{"n_experts": 48, "d_shared_expert": 0, "moe_layers": [2, 3, 4, 5, 6, 7], "routed_scale": 2.99, "balance_loss": 0.00133, "groups_per_token": 4, "head_dim": 64, "vocab_size": 21985, "positions": "rope", "qk_norm": false, "beta1": 0.93, "decay_shape": "linear", "doc_mask": true}
Below are experts of layer 2 (counted from 0) of a mixture-of-experts language model. Rows are named router (the router's row for the expert) and show model dimensions 256-319. Each number is 128 + 32 x the weight over its row's rms, rounded and kept within 0 to 255. Numbers have three digits each.
After each expert's rows: a language model's description of what the expert responds to. This comes from a sample of Wikipedia text that the model never trained on.

# expert 11
router:166119134208144155114134114151117186191116177105171104159123069119141104154078169099088154125085119114107121103121086158111134147147138163179128121132159173165172112124100168091182110146087100
Description: Digits within numbers. Single digits in the middle or at the end of years, counts and table figures, plus million and billion, such as 198-0.

# expert 35
router:083136195138111121118095118157077080115174155194144153134118128166094146138133091146146127137127143094120131137150101180136144100146120071092110127126115143085137145138157132173118108138116171
Description: Proper-name endings. The of and final pieces inside multiword proper names of institutions, places, teams and people, such as School of, County, -ville, -berg.

# expert 16
router:104134180170079115127135092154062130099130140174135164128145184136137191175112111173138156122150161131171126097117110113137160102161143118115172122129120115101136123130113149173140149110072129
Description: Place names. Country, city and state names and their final pieces, often after New, United or a comma, such as York, States, Watford, Ohio.

# expert 19
router:092146148188166099134094148109165115091135115181092112091158183188146159088169078168144132128076137121103108109141142153142168080150170070120112149051158114089103175126167099143123141103094142
Description: Sentence-ending periods. Periods ending sentences or abbreviations, decimal points in numbers and dates, heading equals signs, and sentence-joining but.

# expert 6
router:178146127108151183091183107182183129131141145066123060164108146085149113148147148115167095104086118104172210130133107163084119154107117164138124118109147192127145128108052164129165108116177181
Description: Space before numbers. Bare space tokens after table pipes, commas or colons, right before a number, like "| 1941", "aged 82", "ISBN: 0-316".

# expert 0
router:080067123079143161104171131118093187098136066124152112157139114151134122128140179131125090141143179126091123111104127152141089183121064150104135148169166126116127125136141178079120135115141128
Description: Infobox field labels. Field names and values in infobox-style lists after dashes or bullets, such as Species, Binomial name, Website, Location, List.

# expert 22
router:172132119128155167155146125154129135134138144144145130145130134085148129140106155052156129123145102095059158131116107109091138160137137144157152116085159091106151132109139144097105083107155137
Description: Leading digits in tables. The first digit of a number, often in table cells or dates, like "| 575", "100.00%", "October 31", "7–5".

# expert 33
router:145162111124156153161177103148078089131126121166143169128093137077162100093180144116188103152198160135091124134075151146086171133132097149058202121090099144070130080143145140133149141121140124
Description: Name fragments in tables. Capital-letter and mid-name pieces of proper names and abbreviations in sports and racing tables, e.g. Wal-m-art, SM-U, M-CH.

# expert 29
router:200199140102137138133138199099159146140152148115116135086139151119140105159124133131048131095117089056162101138132178153144152075096133121136073106164095135152093170125125150120169132144173065
Description: Taxonomy and species text. Latin genus and species name pieces (-us, -ia, -idae, -ensis) and "described" in species articles, e.g. "It was described by".

# expert 43
router:060123119187130138068117180161148130125110166118106168148166124171097133118155108173148153086111179125163097094151081106164161131158061115082116140112137103098087127106178100121140156133121125
Description: Pronouns in narratives. Personal pronouns and also or only in biographies and plot summaries, such as he, she, they, them, also.

# expert 44
router:181116093119095108092106101135141063128162104123084154124087122175155178103072150128135133152183122118107230123146095057113118140132032146128145091139161142212094089148188112109141173165085167
Description: Quantifiers and word starts. Quantifiers like some, one, many, several, and first pieces of words after quotes or brackets, such as ra, alth, Ch.

# expert 28
router:104153111118138145126141138123082152119154118126131096151154165097115196117133115074145138109076069179087148141131161104116043125114193126138100148109136123081084124112069184131136056164162184
Description: Table row starts. The pipe opening a new table row, especially election results and squad lists, plus heading markers == and See.

# expert 31
router:121164189108128105143133093135157146148126133111128129190106125102126096078130079127108101141161137093104148132137157119111095163144115159123117129098158128100115114124105139209105073142135117
Description: Table cell separators. Pipe characters between table cells, especially after percentages and numbers in poll and election tables, plus semicolons and dashes.

# expert 38
router:109184119111111163156126101077134146145206145159142172135150194167097123110123156210100124161139120086095092129149108111099104146133138135119136136127129120089179136126163128179101071142116187
Description: German-style name pieces. Middle and final pieces of German and other Central European names and words, like Sch-ump-eter, Schwet-zing-en, Bundeswe-hr, Falk-en-stein.

# expert 26
router:123116203074100124141146147147157182165117120078181090173113092064160157100064135150106106107151085072201146159148120131100182125097151162155198116143142188191117114095162086166099153124115142
Description: Ordinals and sports-event words. Ordinals and this/This, plus words in sports-event write-ups and table headers, like first, second, defending, Championships, Notes, Class.

# expert 21
router:070099099142121101083044100102129099148127078136116139106152147107128145159114122138098143116109098161086183178180134182176107091145150132156085159140100127135132118143128123081098109137132138
Description: Articles and determiners. Determiners the, a, an, The and possessives his, its, their, starting noun phrases after prepositions or at sentence start.

# expert 2
router:120170093128099135116154141190139147124147102127099097129137180148112115092130095155176167105109165056098121102127104100112162113138124128096112130101122179088150096146127127189161103146149137
Description: Name word-piece continuations. Inner pieces and short first pieces of personal and foreign names, often in tables, like Hu-i, Je-k-aterina, T-up-olev, Kim, Jean.

# expert 10
router:105155131132166112180124133155128159167102120108164064140074052079108161144118160148128111144150173129090129127115189119107155102126199115151189126190131092114125099160103143165109156116140115
Description: Prepositions in/on/at. The prepositions in, on, at, by and during, plus month names, mostly in sports-season and career text, like "in the final", "in 2026".

# expert 24
router:111217093146138163095157102139154192103140119134083186120100138173141127089134076127067152228115103154121089117123196144162077160128164137103138096162136099069134063115128158119087116092179105
Description: Line breaks and pronouns. Paragraph breaks before headings or tables, opening quote marks, and subject pronouns or verbs like it, they, is, are.

# expert 20
router:081133144110132110143107101162160127140133138112084071180076062090171125131130140162162144106108157188123211140119144107108129128132139101131090131154077120140075085206141092139078118094113135
Description: Prepositions and connectives. Prepositions and clause connectives right before a noun phrase, such as of, as, to, with, after, during, including.

# expert 45
router:105181102097123148147166168140174178102090114175105129123087145157098124114132126201157110157096158153102128168127126106157068187169148175122162087184119120125098081118118135091115116122119135
Description: Line and paragraph breaks. Line breaks ending list items, table rows and stub sentences, e.g. "province, Iran." before ==Demographics==, and row-end pipes.

# expert 40
router:132093181140158118141107130106116114159099135149120148195142132156120133133148169140136143137159163147117124150115170170079057095108170150090159144146075088099149120113116128157126117162151151
Description: Table dividers and careers. Markdown table divider rows under headers, plus political and sports career words like office, Preceded, Candidate, coach.

# expert 41
router:117145151092109125137129075114177163099121130114151164123078090100101114145155127134142074175149146179098158124142052126091170154161199125118172143128103146150094169171167156123096124166122153
Description: Sports table cells. Name pieces and cell separators in sports results tables, e.g. Bautista Ag-ut, Goals, Total, FW, plus taxobox labels like Genus.

# expert 1
router:139130098136154089135113151100123148135130094138144135098093154164130104151067172118115155094132115162115131074164138168121057084125167126129154170087082153123128147060150124106098116122173152
Description: Plural and derivational suffixes. Word-final suffix pieces and plural nouns after articles or numbers, such as years, people, -ers, -ations, -ts.

# expert 12
router:086122111170169105072113182123177131115095116120080146130207136131098119113130143135109138098149200125142117102164112133093133124076147139122104191103089125146118173072144101156146177198106059
Description: Biographical event verbs. Life-event and action verbs after a subject or was, in biographies and plot summaries, such as born, died, married, killed.

# expert 39
router:103158063157134191119140173111139134125207104094135096176157148147077176161107093169160143127170193055130108195165099084104149097143102111135155134123114132130160099099079179138211139182120172
Description: Name continuation pieces. The second piece of capitalized names after an initial capital or short prefix, such as Ch-ap-lin, Ben, Sam, S-en-ators.

# expert 32
router:185095132111129172195152057107132147131113117092124127087084079095100118092135161109178114170112122145085181148127110081092145162158150134116136128163128136144156147146182150129121157077170114
Description: Table cells and directions. Pipes, colons and numbers inside sports league tables, plus place, area, and compass words like north, east, °N.

# expert 18
router:150139123136115134168181106096119161150119109089142154130115147101083104155177126180131097124131140079129157099126093133069182142118197090154137109139099189147069126189126117166098150107086107
Description: Slavic and European name pieces. Pieces inside Slavic, Hungarian and French team or player names in sports tables, like Ž-al-giris, Lő-r-incz, Gr-é-goire, plus DF, MF.

# expert 3
router:199168071102139147159105183096104133159205110098122132094157161106148100156103149129090145109125124071177100143139162077125131059093086091164088151113137138192132158142140123165209129137154086
Description: Word-piece continuations, taxonomy. Short lowercase pieces continuing a word begun by one or a few letters, often Latin genus, species and family names, such as per-le-can, Ent-im-inae.

# expert 36
router:067090132126120102078134148189134166154086134127129088154133076104129098127158138150144160081110123160160192112134092114191242131106145138106133099069113130109110140107108090117117135133121092
Description: Song and work titles. Words inside titles of songs, albums, books and episodes, often after a quote mark, such as of, for, Records, Actor.

# expert 42
router:163057140161143155166121081146143134122135188110159135111089124101173138132108161112110175165131119075160103192114074150111176126151129166196159100164167086156150150111156138121182099134104106
Description: First digit of years. The first digit 1 or 2 starting a year or number after a space, dash or bracket, like COVID-19, 2020, 1905, 145.

# expert 30
router:148059122183144157163186151154108135131143153175153127157140086112126125134162135160163148144105101097155123138129091144139168139138110133144132110110199097157194165101134134126224099106148125
Description: Digits in years and codes. Digits inside years, ranges and alphanumeric codes, mostly 2 and 1, like 2023–24, TB2, P280, RS200M, (2015).

# expert 37
router:168113107128093107094126062178172074129091139153145071148113140202088120069164085096118094154101113123146128144180140067090173121098094112126108135105078092119129152112155095161109174143059184
Description: List-item hyphens. Hyphen bullets starting lines in bibliographies, see-also lists and tables, plus possessive 's and hyphens inside ISBNs and compounds.

# expert 9
router:101122099172160103061125102086149137135113189150123159099169122154161100145130106112095146116108115158095084111183186108164087119165151130113136121095112138110086170163168113113078084059124160
Description: Commas and conjunctions. Commas, and, or, quote-commas and linking verbs joining clauses or list items in running prose, e.g. "small and strategic".

# expert 8
router:122138156066148109169128096087070109089152158133187153036116149061148137111116072156085125110098100126111111120123106151167102164130146114116086110145150137146090113108145111113135133089159151
Description: Foreign names and states. Word pieces of non-English names and nationality or state words, often Middle Eastern or Soviet, such as Soviet, Azerbaijan, Nebuchadnezzar.

# expert 25
router:195075092164114120097090148109097073185125150163187131112108127156169096145122150139112133098129149171125122100126119140148165109102095171179102178108124087178155161064104081125145116149094141
Description: Role and organization nouns. Titles and institutional nouns after an article, like president, Minister, Director, company, album, plus fragments of product and company names.

# expert 27
router:189096115129091121118089099149120115139166147112099137061161083138165094189095151131135164103124104167169129095164169150114102090078067157147072148168135136190091150178136078096179141129158074
Description: Abstract expository nouns. Abstract nouns and discourse words in explanatory prose, such as use, addition, development, effect, example, however, rather.

# expert 15
router:117165130114193113133105143119102094106114089131115194095103118130096065105162150180144074196152150159133091092128125160156086119138066102113123069194127133104136124108134151075121138090145127
Description: Infobox and location headers. Infobox labels and place-description words, such as General information, Location, Route, Street and coordinate symbols like °N and ″E.

# expert 47
router:076078142112151121100068166116162110144095120103073121204221168156116140185110139108085103060160117091162175102151106122137116122084097153124086077082098150147097165161157130150124069103083095
Description: Evaluative words in reviews. Adjective suffixes and evaluative or music words in quoted reviews and chart descriptions, such as -ful, -able, number one, Nominated.

# expert 46
router:164164108096149141126143128134151099148155110115075143102107170167180129074143062127166085196114150081110126133075122189140129064131182115113154155123119068096142067128105094065079140110156164
Description: Section heading markers. Wiki heading markers ==, ===, ==== after blank lines, like "== Early life ==", "===1 May", also spaces and dashes before dates or entries.

# expert 13
router:123158085091121122161144198118117191132091078135114148188172145094109131128167094178107131107145107092102145123101177147088107194135093142139178143098153095150202116158140145140130120150102135
Description: Infobox field punctuation. Leading hyphens, colons and line breaks in infobox and key-value lists, e.g. "- Position: centre", "Resting place:".

# expert 4
router:127140144097217136083123095123167131098122157137108110140087090178190142092109113115082128214114135152132167155063176087161134085104192130145154167169137118163080084172185137123089150095127104
Description: Pronouns and section headings. Personal pronouns his, her, him, it, plus words inside section headings like Premise, Content, See also, Reception.

# expert 14
router:143122139100183125087097127126162108114126162195098175081149108166117108142151100077125136109165157153145087132187126162092084117080144123124057186112063134122118141111151082127130143151108119
Description: Reporting verbs and conjunctions. Clause-linking words (that, since, due, because), reporting verbs (said, noted, wrote) and verb endings like overhaul-ed, for-ging in prose.

# expert 17
router:146182117096060134151084144160144110163127111139111143127087101085172154127146194140170107160082120173151125112153157117133148145131115115116119106198120092207088082177130112058097174104194116
Description: Prepositions and auxiliaries. Function words after a verb or subject: to, was, is, for, be, been, especially "may refer to" in disambiguation pages.

# expert 5
router:170073123204162163165152104153116109100143180116168129169159095090143150113149132109131138120108123082150157139146138090119170164113097153115128112135194095149176146112117143076180096140106161
Description: Digits in numbers. Single digit tokens inside years and numbers, especially the 9 after 1 in years like 1969, plus table figures.

# expert 34
router:146111156114099102104101130137149131165114183148112147117125063141113118119111147138096114144148150174161112095118158123175114076162131136080132057111157068122109117096198109161137126096097148
Description: Closing punctuation and relatives. Closing parentheses, commas and quotes, plus which, who, and, and "part", ending parentheticals or list items, like "(2005)", "13.3)".

# expert 23
router:112137132104173125119155150042103153095240116154185150165154156152142156144099123148099103128162151137159149130065122169140117175164141141112115172133108141171106123089136122154154137114176163
Description: Education and office titles. Words for schools, degrees, offices and titles in biographies, such as Education, Justice, Squadron, Barrist-er, Bachelor of Div-inity.

# expert 7
router:148068103086086117138123177092121097146170130086129142063120106055150065111108125184133179070096092115131116088117118164102119098112050134140106140112138159179125182187128129098135090121112087
Description: Science and technical nouns. Technical words and suffixes in chemistry, biology and engineering text, such as alcohol, protein, engine, phen-olic, molar mass.